{"d_shared_expert": 0, "router_score": "sigmoid", "normalize_top_k": false, "balance_loss": 0.000447, "positions": "rope", "lr_mult_down": 2.0, "lr_head": 0.0042, "batch_tokens": 131072}
Below are experts of layer 4 (counted from 0) of a mixture-of-experts language model. Rows are named router (the router's row for the expert), gate (a neuron's input weights, with its number), up (a neuron's input weights, with its number) and show model dimensions 384-447. Each number is 50 + 12 x the weight over its row's rms, rounded and kept within 0 to 99.
Before each expert's rows: "mostly gets" lists some tokens that are sent to it at least half of the time. This comes from a sample of Wikipedia text that the model never trained on.

# expert 14
mostly gets: " York", " Carolina", "Ka", " Kong", " Los", "STAR"
router:47 54 31 46 46 68 68 54 57 34 43 53 45 50 47 42 41 34 56 42 57 58 60 38 53 60 39 41 20 38 72 63 53 41 33 57 71 45 47 49 44 34 36 59 59 44 60 73 41 57 56 41 51 35 47 47 35 32 69 44 41 65 71 42
gate0:67 53 43 47 41 44 45 58 71 29 41 37 41 57 40 53 81 53 46 44 52 55 40 56 52 31 40 65 44 51 68 67 34 45 52 28 71 56 75 55 31 42 45 65 56 57 41 70 41 47 46 47 54 36 56 28 47 38 71 55 50 57 41 68
up0:47 66 63 35 50 66 28 54 49 64 49 64 71 47 56 50 53 61 58 54 50 63 44 48 30 57 31 56 43 49 39 73 55 51 55 31 61 51 62 43 61 68 32 57 42 41 62 46 53 40 72 44 58 56 55 39 54 52 40 35 65 58 72 46
gate1:43 34 30 56 53 62 48 47 45 46 39 62 41 35 53 52 51 28 71 66 60 66 54 36 53 58 52 55 45 52 53 59 48 58 49 52 32 73 56 50 69 34 52 58 67 71 39 48 44 53 51 58 43 39 56 50 40 62 69 40 49 60 40 60
up1:49 53 40 42 25 73 38 52 53 60 57 68 37 37 49 39 61 35 69 59 47 50 54 25 39 61 49 51 36 78 67 38 29 48 54 35 44 55 49 57 58 26 56 58 54 57 37 55 44 54 66 51 48 50 49 58 55 72 76 32 34 59 51 62
gate2:55 56 25 49 25 49 44 36 52 33 64 50 55 41 57 51 53 60 41 63 36 45 55 55 53 32 55 61 67 23 62 71 47 36 57 33 56 71 55 45 51 45 43 57 41 57 71 38 24 57 46 57 41 43 27 32 37 50 50 72 56 48 72 41
up2:35 62 18 53 36 50 72 38 52 17 66 59 40 50 42 56 62 53 32 68 43 53 53 45 61 66 59 68 58 36 48 62 44 51 68 54 50 46 49 59 56 51 45 54 34 54 55 61 37 71 19 43 29 47 29 59 51 32 48 65 45 70 62 19
gate3:60 49 54 67 59 45 34 59 53 67 51 58 18 33 58 40 70 55 50 41 40 49 36 41 30 53 51 39 41 33 61 38 59 43 50 35 73 48 54 60 37 59 58 85 42 62 49 52 61 77 73 39 45 57 44 79 41 40 33 60 51 40 62 68
up3:60 56 60 48 56 49 55 63 46 54 62 58 48 25 55 43 63 51 37 45 51 54 45 30 40 25 34 43 40 26 37 65 55 41 45 54 53 50 35 56 57 56 51 58 63 68 82 41 50 47 57 42 42 54 38 37 41 53 28 62 41 46 40 65
gate4:47 60 66 50 25 41 51 63 45 31 34 41 63 52 53 50 63 53 60 31 69 48 37 69 51 49 67 62 44 39 54 37 45 43 53 64 49 50 62 77 33 71 35 46 58 44 44 39 40 45 47 40 52 53 47 44 57 44 53 32 25 64 60 41
up4:48 55 52 51 60 67 56 52 54 45 46 74 39 60 67 74 43 51 52 73 44 60 53 14 50 29 72 50 46 57 53 60 42 54 41 58 54 39 53 45 42 61 22 60 47 50 52 33 49 49 42 23 22 39 40 54 50 46 43 67 54 59 65 32
gate5:35 54 50 39 64 68 44 66 40 52 39 60 35 29 59 56 13 55 48 48 40 48 67 46 55 49 49 47 41 48 52 37 44 49 52 49 44 61 41 69 51 44 63 53 40 58 64 56 44 66 43 62 45 47 64 37 53 39 48 70 41 30 55 47
up5:35 50 36 36 35 47 55 56 58 63 47 46 65 35 18 59 41 61 65 50 50 56 61 57 49 56 47 52 49 61 27 73 54 34 73 28 47 58 55 59 58 20 56 56 73 59 34 54 67 55 58 52 54 68 80 44 63 46 45 36 54 42 61 35
gate6:52 76 58 45 61 47 67 44 21 58 41 47 42 41 44 59 52 46 43 65 64 48 59 35 77 49 38 77 60 53 53 60 50 55 28 49 39 49 50 48 61 40 39 53 51 75 40 52 54 62 23 70 59 70 42 58 35 64 46 50 67 60 42 44
up6:62 64 54 53 49 57 58 52 46 46 42 45 48 23 68 55 70 45 68 49 62 64 71 24 67 43 30 77 69 54 43 59 48 69 35 47 48 35 50 42 65 34 27 41 62 56 31 64 50 56 52 53 43 52 44 48 72 39 35 38 54 64 39 46
gate7:35 53 45 30 37 60 37 51 64 24 39 36 42 32 33 49 52 42 37 51 59 53 41 47 46 47 21 39 56 48 51 38 54 32 54 53 59 53 42 31 63 37 48 66 44 51 38 59 40 46 38 52 37 53 44 59 54 63 50 17 54 41 36 66
up7:30 47 75 39 52 60 49 51 40 34 51 52 35 29 46 53 51 39 34 58 66 41 51 49 43 40 43 42 60 43 54 31 50 33 48 49 26 52 68 28 67 65 41 56 34 29 33 72 44 54 48 61 45 40 46 46 74 54 35 47 50 36 65 47

# expert 49
mostly gets: " Tim", " Han", " Francisco", " Ni", " Henry", " Thi"
router:54 40 24 43 42 46 67 47 51 52 39 62 53 61 55 45 27 31 72 35 30 45 63 50 45 48 40 41 26 45 52 54 54 42 54 43 53 59 43 42 53 38 37 63 57 33 55 57 62 51 55 57 47 41 23 53 44 26 56 59 41 63 52 50
gate0:31 55 45 26 54 32 54 58 70 45 23 40 22 51 41 63 36 45 49 35 28 20 49 43 49 54 35 67 43 55 55 46 48 56 57 49 43 57 42 56 55 57 30 58 77 52 42 73 54 44 52 42 62 50 51 39 42 46 62 54 52 53 42 50
up0:53 61 58 46 55 38 48 38 57 45 40 66 48 53 36 36 51 47 61 61 39 55 29 62 39 50 45 50 51 65 68 48 59 43 41 73 57 63 59 59 42 38 43 63 49 18 53 43 63 51 68 67 56 42 65 66 71 57 40 60 59 39 61 37
gate1:38 24 29 54 59 69 48 30 29 64 35 47 35 32 49 47 37 46 76 45 73 60 41 54 54 32 55 60 58 47 53 45 41 55 36 43 44 51 38 67 50 46 43 44 73 58 53 51 68 55 56 41 49 27 56 52 54 67 62 35 41 60 40 49
up1:44 50 34 41 49 72 44 21 39 56 52 53 46 40 58 50 37 41 64 48 59 43 47 38 43 38 52 54 44 63 74 43 55 28 58 41 59 62 53 52 69 54 54 32 52 48 48 53 63 55 74 38 36 41 49 58 63 69 63 51 43 68 46 42
gate2:64 51 45 57 50 44 27 59 72 55 61 61 53 46 53 63 41 56 60 63 45 50 27 52 50 36 50 43 75 37 57 82 59 33 53 36 38 54 46 20 72 50 40 41 26 42 53 61 37 25 45 41 61 43 48 30 49 21 50 59 29 30 69 51
up2:47 66 44 46 59 50 52 48 69 38 48 58 64 45 55 43 33 39 32 50 37 48 41 58 55 51 42 58 66 38 42 62 56 53 60 50 25 74 50 32 78 35 38 50 35 36 47 46 53 52 18 35 63 62 53 61 60 30 42 50 31 38 64 31
gate3:63 33 73 62 67 55 47 47 51 47 76 63 24 45 37 34 57 49 45 27 40 57 55 53 39 64 44 61 39 36 53 51 63 53 42 36 32 76 66 73 41 48 46 65 24 38 30 55 56 63 66 53 47 51 46 80 52 63 45 60 66 44 67 60
up3:37 32 40 50 62 45 40 48 44 46 66 46 40 32 41 48 66 43 34 33 38 51 66 37 60 54 38 44 45 34 30 74 71 46 47 44 45 82 40 60 53 52 41 54 34 55 49 50 42 49 64 52 41 55 32 54 63 48 41 51 55 72 53 51
gate4:29 39 34 36 40 50 57 49 41 41 40 57 54 39 83 35 70 40 43 53 45 53 42 40 69 40 40 48 36 37 37 31 52 72 51 46 49 80 39 41 42 42 20 52 44 41 44 47 70 66 47 48 37 71 55 54 39 57 55 38 51 41 45 39
up4:65 64 54 66 42 47 57 51 66 67 35 47 43 67 37 64 44 76 59 48 45 59 60 51 60 47 72 66 36 58 66 53 36 70 57 37 34 31 53 66 62 59 38 47 60 54 41 59 36 49 58 31 32 38 35 41 60 32 62 56 51 49 68 55
gate5:31 22 69 41 48 50 38 60 48 60 50 74 46 57 54 38 43 36 43 52 41 54 53 28 59 51 53 59 41 42 45 35 60 30 46 67 65 79 51 47 57 38 66 36 50 46 55 52 59 46 51 61 61 52 52 48 36 66 41 50 20 25 43 60
up5:50 54 36 55 35 60 49 71 44 55 55 56 38 55 47 43 49 56 42 66 56 61 29 46 36 63 63 39 45 67 67 59 43 38 40 58 41 64 47 42 51 31 43 42 59 47 57 54 38 52 42 35 28 62 64 58 28 35 41 63 46 50 31 52
gate6:64 53 22 70 59 46 57 49 42 84 64 50 46 46 54 52 27 41 64 47 52 34 51 36 59 45 23 48 42 26 40 45 56 59 41 44 51 42 61 51 70 46 57 58 57 77 59 52 58 59 60 54 50 77 48 50 44 68 36 39 54 63 58 60
up6:77 39 32 63 53 43 72 43 43 76 51 49 52 53 58 54 28 37 66 38 43 47 79 41 63 56 36 60 41 42 28 42 57 49 38 36 39 53 60 36 65 41 38 52 65 64 47 47 66 46 60 60 53 70 47 50 57 45 30 49 50 48 52 62
gate7:18 47 44 52 32 45 40 43 52 46 57 31 49 29 44 36 55 55 44 38 56 59 55 63 59 44 67 61 34 60 68 38 56 41 71 52 44 48 55 57 58 32 52 62 58 36 44 48 44 47 30 18 51 58 52 53 71 35 52 51 67 50 37 61
up7:42 53 53 52 19 51 34 50 37 46 68 42 48 17 66 49 45 52 54 30 37 59 46 52 49 27 68 52 50 50 60 36 52 27 63 32 28 44 60 66 71 48 54 60 48 44 60 58 56 50 47 34 62 47 56 42 57 46 50 37 39 49 44 52

# expert 11
mostly gets: " States", " Representatives", " Kong", " Territory", " Senate", " Francisco"
router:45 40 24 25 35 58 63 52 49 54 46 72 24 51 52 66 42 26 61 32 45 35 52 63 60 52 39 49 30 37 52 56 57 40 56 51 37 61 51 36 49 44 08 41 56 44 50 73 59 62 62 44 53 60 38 55 41 34 60 44 42 78 47 37
gate0:38 48 48 39 34 50 44 65 66 56 36 56 53 43 56 59 51 42 54 28 49 34 57 43 37 61 40 58 74 61 58 58 76 30 38 44 54 27 60 45 43 67 45 41 41 50 73 72 52 26 53 34 48 45 45 40 38 52 31 52 52 95 46 63
up0:41 29 62 50 37 52 51 37 40 61 59 60 44 30 48 59 57 43 59 43 66 52 28 61 39 37 33 68 52 30 51 62 61 54 42 55 56 51 48 47 55 57 54 62 26 48 54 37 60 44 52 61 43 54 52 47 62 74 46 56 59 53 57 48
gate1:38 38 35 35 43 56 48 48 48 59 42 59 35 38 53 63 54 37 76 41 61 32 42 47 57 40 45 57 52 39 41 46 34 33 38 37 41 67 69 72 58 49 44 42 64 56 79 65 57 62 59 37 50 49 48 54 50 44 50 40 55 81 34 39
up1:35 42 32 41 35 62 46 54 49 51 63 52 39 62 65 49 39 51 54 44 39 21 41 33 49 41 52 52 39 57 76 38 41 29 45 39 54 45 55 61 62 41 52 45 45 50 79 44 44 63 51 33 40 59 52 63 49 58 45 33 50 72 60 36
gate2:72 37 23 36 51 38 26 59 48 48 49 59 34 58 63 42 37 63 61 59 32 53 43 54 50 43 63 65 52 40 38 60 72 61 47 52 40 57 64 49 49 48 24 33 31 48 38 44 52 57 66 44 41 48 47 43 43 42 49 69 50 36 57 65
up2:56 36 39 45 49 39 34 49 53 24 33 61 54 62 44 45 62 54 36 61 31 50 40 52 44 69 47 64 52 10 54 48 50 64 57 52 55 59 46 45 65 69 18 66 42 58 45 51 53 72 56 30 36 49 47 57 47 35 50 59 41 42 63 47
gate3:69 45 43 51 63 46 51 31 63 49 71 69 25 48 45 54 44 58 46 37 53 68 29 27 48 46 59 51 58 40 45 45 34 39 53 37 40 52 43 80 62 85 57 60 53 57 33 55 75 41 48 27 33 47 45 43 46 32 53 46 33 32 46 62
up3:42 47 38 41 47 48 57 51 52 40 52 60 49 49 51 45 53 28 45 20 43 47 25 17 54 50 48 49 54 40 31 42 63 35 47 67 48 64 40 71 55 62 67 47 72 53 49 53 57 31 49 36 45 48 48 49 55 27 57 49 26 52 40 69
gate4:63 58 24 34 08 33 50 55 28 65 38 60 34 40 53 47 86 37 52 38 84 54 42 52 69 41 40 59 48 36 43 46 54 61 46 52 28 58 68 53 54 53 32 38 33 57 27 72 58 68 41 47 36 76 65 63 43 60 53 47 46 78 51 38
up4:46 48 52 60 62 79 40 49 57 55 45 50 52 56 52 42 55 55 68 63 30 58 59 40 45 29 59 56 44 67 59 30 31 67 54 52 42 51 45 61 46 59 37 51 63 51 62 28 41 38 63 54 23 42 33 48 69 38 63 53 47 35 64 50
gate5:44 42 24 48 52 61 48 42 52 76 32 77 26 36 33 62 59 52 32 51 67 37 66 38 50 28 36 34 39 43 43 33 58 53 57 51 68 76 51 39 42 58 56 61 42 47 44 60 48 54 59 44 49 54 55 29 41 37 59 55 36 55 60 64
up5:46 42 51 54 42 71 48 58 22 56 24 78 45 35 35 57 35 46 46 40 48 55 45 56 57 51 36 46 53 59 34 55 75 48 62 44 45 72 55 61 46 60 46 44 72 55 39 74 23 63 75 44 44 54 74 51 39 47 38 48 43 60 48 75
gate6:61 41 23 68 55 61 55 40 45 89 51 49 41 61 45 83 44 45 44 54 51 45 47 50 83 53 46 64 48 46 55 43 45 46 46 55 51 43 49 46 42 51 48 59 60 65 45 69 70 55 53 54 46 76 54 56 52 73 47 46 49 72 38 42
up6:62 26 38 56 47 51 64 33 45 78 40 42 38 58 55 85 53 44 51 63 57 56 53 57 92 44 46 62 52 48 42 26 51 39 39 60 36 57 56 28 46 42 28 50 70 68 32 68 69 46 62 45 35 65 48 62 59 55 48 41 45 77 46 44
gate7:17 30 45 43 38 70 48 52 63 36 59 29 42 41 34 44 57 47 68 72 30 35 54 49 54 60 53 50 52 52 61 66 60 33 60 32 46 38 69 48 51 29 24 38 62 43 47 53 49 67 35 31 33 46 47 67 54 46 70 50 47 55 31 42
up7:52 60 52 36 53 59 49 57 37 55 64 39 61 46 48 42 37 48 63 58 34 32 59 68 64 55 57 51 52 19 43 33 60 28 56 27 38 58 83 49 54 47 49 61 51 52 41 52 22 53 31 53 66 37 70 58 65 52 57 57 52 48 51 59